config.toml
n_layer = 10
d_model = 448
n_experts = 16
experts_per_token = 1
d_expert = 320
d_shared_expert = 320
activation = "swiglu"
moe_layers = [1, 3, 5, 7, 9]
router_score = "sigmoid"
normalize_top_k = false
routed_scale = 2.0
balance_loss = 0.0043
balance_bias = false
router_bias = true
scale_expert_input = true
init_std_router = 0.0225
lr_router = 0.000528
n_head = 7
n_kv_head = 1
head_dim = 64
vocab_size = 8192
norm = "rmsnorm"
norm_place = "pre"
norm_eps = 1e-05
positions = "rope"
rope_base = 10000.0
rope_fraction = 1.0
qk_norm = true
attn_scale = 0.125
tie_embeddings = false
parallel_block = false
init = "uniform"
init_std_qkv = 0.015
init_std_o = 0.00335
init_std_up = 0.015
init_std_down = 0.00335
init_out_by_depth = true
optimizer = "adamw"
lr = 0.000859
beta1 = 0.95
beta2 = 0.99
weight_decay = 0.23
lr_head = 0.00313
warmup_steps = 390
schedule = "wsd"
decay_fraction = 1.0
decay_shape = "linear"
final_lr_fraction = 0.0
batch_tokens = [32768, 65536]
seq_len = 1024
doc_mask = true
train_tokens = 333100000
steps = 7208
dataset = "wikipedia_en"
Below are experts of layer 5 (counted from 0) of a mixture-of-experts language model. Rows are named router (the router's row for the expert), gate (a neuron's input weights, with its number), up (a neuron's input weights, with its number), down (a neuron's output weights, with its number) and show model dimensions 336-447. Each number is 128 + 24 x the weight over its row's rms, rounded and kept within 0 to 255. Numbers have three digits each.
Before each expert's rows: "raises" lists some tokens whose logits its average output raises strongly, later layers aside. This comes from a sample of Wikipedia text that the model never trained on.

# expert 13
raises: "\"", "less ", "by ", "un", "'"
router:162161118097114133110234115123119160157174093158085120117123090169161105115124132125167134125148107128145148109141107091108193141132132127141118133078104132102054147118152157117121117130131118109116145171163134145115121137108140117113119143103097149138101113105140184147108101125120086164159093133124139142098110123155128138166094100129
gate4:098138110137117145147107119124151163085128205127166118139147130114089109145123157175152150148122088192117142134137148101132105123142141036105093127137128158089139085128138140130089156141093130100128105059137120154168145158121135113117123132137151119125109139113118164168114134133129103151120128135132087131144150138142098097115135133132
up4:140158129127164184130126104126096121129125135124120104100107075144124118141138117131154143123085171154130115125126109160166102127142147108095142101107157137152109135125096117106106082111112112143136133134140167119135116090115130122146134127123146147081161141146160127153095133152120090132162149135114130116127142205130158126182143098194
down4:152144156113124137116109130105126086103186072122091122148125124149100143172097152157130153126106082149099135155106145123100155109145124157156148130139118157140172143109152142154168135156129127139067090176092097097148118124155121159129127142100130117135126117135063107156119090137135133084140099133177122111122117135125101106133126125140
gate5:137147068170157120100117081102138139106124112096104153143110192102136147137079114123128080062121077128102137130160124118137145130112131135123129143139117137068163126138143128086135122176137120120101107126132115138118146080151130147178109076143127097145155118153148113143127165135129120134119105142126106157123143095143148166156146126109
up5:095152107155150136143119141129138139125086114144090101094163111119139100068172130121084151162130136144136095082160136117154102102129119140109127180124108125138157115140117142133108113148128128109131139156138157124127108136091130132171174101122099109135121091106123116098135114181209083130136158144130146144136121134116148111125098122125
down5:158128081151170152169138126141110142142175082124121155148131142108150157163068110146143121138124122147125138136083179126107120141133132100122125140120130123137149126138098139145093167145091122114133113144136102167118162092185115116121157147077129128049138105099137125087107132163123139105126113121106128068164156136140131142124115149129
gate6:131183096139128141168186107161121122116133115134103131157106097162154106121144084113103145129082175109151152124122112144070126123109147144102102128117102123167128127145164123165124129124162125139115108145111080110134138152119147145110126132124107105127116104113083118124144129130148081153125147101081136131091132113164078150097167126105
up6:172187124163112118119129089170105105125093142125067142143155079149118139134144101162120080158119123129108077141124142172156136091154155102106121131111155122175110138155110180127100181091139144172134130141131140148133161083146127127173147143142113120091114148164144107093057139141166139100151140134125097122124084145099165128126125174137
down6:118105143129149127118104161103093136158170113155126144096148127124121142121124151061139135135103126129139145129127119165155092197137129153148111097112115141084120145116123137120130101124152092145091119108149138115110124131151117150137099142153111124114145100152156118151132110107097142162118096139144148147108132174075118155121124164140
gate7:135142144111153162114143135142108158117148133110110141096135128156114111127135087128102127130149121151142104099104153102177111141137137126102100106119175138124123135157150107148115136093113146150135143143112149145143161120112103127148122098168142072150121160133131113141137134098117128126205217150124110144117099130097098154137098128153
up7:156117160110126136123105104104136157120142123107136094145159124189157109175129153110122123140163162163125106132114174117109127099156138111135151142106149092138133138154148157129119129103120155112115135144159104145157109094132129076127169128133129122141079109070125112137126113111119189130095172117109110146126141121158139112100155118174
down7:145146129136121148115124168162109140103104112107125145147129162137124149093118113129131124125144137125136124143159122064091080109136135112129116125093143187114123095141136089140152133136124118167143122142168123146156124109122101109101128152106099126103095130153133049109126112133145097102136115126104154116104120169107170137160117116148
gate8:138153129093091129108130097077138148170119097134128132168141167108179113113118135136138128121111090116165137110135138121144139114167123164143130124113152167102120141121125128122120094129123118087134138116110131149134159141102129118099092117114141147150123085100123110116139060147116076144114168160137109091101147135114141180145126114104
up8:143091121129180145150147102125149117113148165135093160125131129110072134180134137090136124125102137134121137122125104123139109101104137086095158123102128100135129108140104127088164139119152146146117118128122138099121093111177158146139160122134140129150134133144122184185134140088167137119121130101134129162149168159126117099143135147148
down8:138089131127132182139191135123136165187087142186087163128161134119142112095133117149161085104163132148089117103130161141157144111149103137128120136120094158126168161110107161153135142121129133141112138113137093139124093114164125123119099134136151142169132114133085149147124103098140135153160119100112157135078123128118136135129100110115
gate9:147141114122151157112145146168158145134175113113081115102144097152118106145134102137135127159128148159110141132152109153126126076128153094125154087131114103153092102177132097103125128169110124150088147135164159082094113179145106116170100117096135134132158129153135108160142115109127143164180126143124109139120143143109147141145082146152
up9:085098151111083177082115157127161127132147105106169145142104190097129145111120113172123145171137121134116128116139187107139161122146109113107102136125148134127127127141138159124178118105154125139114142102148174122122113105150126128135129138129112132148098118089115095114168122112125136161135139125165106081087112150117107125136121126136
down9:089164103126132159135143081106156141097146091111114173144124127158127142165129149134152109163120131126135083155084164132108152123156098118122131186116178135116111149100112139125136145147129147130131108112167143110139160147134175110151121135173131116131143196104146125133125121141141133211118101141132129123111108117108126140091125098118
gate10:126197135118114157154109126162118148071115177137129144190146111156105134132144119103052110099131114115107100107075156152136120102112128131136132119126148091152165121176119152149130158095141142113144166174088143108151103118142134109145091133132145130131142164108099138120105112165127134129145147162116118138115088120080177153094193114137
up10:162135149148102158145135081154140139148138139134180146139132103172145141181154155100097109130149131135131120089144110120135112140127152113201141161128145068158131115180138069125123129131142112142123147113122122127156142118115121135109116149092076143145144126159078153089132139150124103131124075197115138129169123155108180150073121110109
down10:144111139132114154109122149126145179134117113147107107146117091112132091158101147132127118138111119155128097118116134103154154126104157102136120093127132103102096123170106107164115116143158140120142098138082093129109145135116091174160154144133126124117114141151076104103138135116095161123144134082100128146099169139106143137080092172096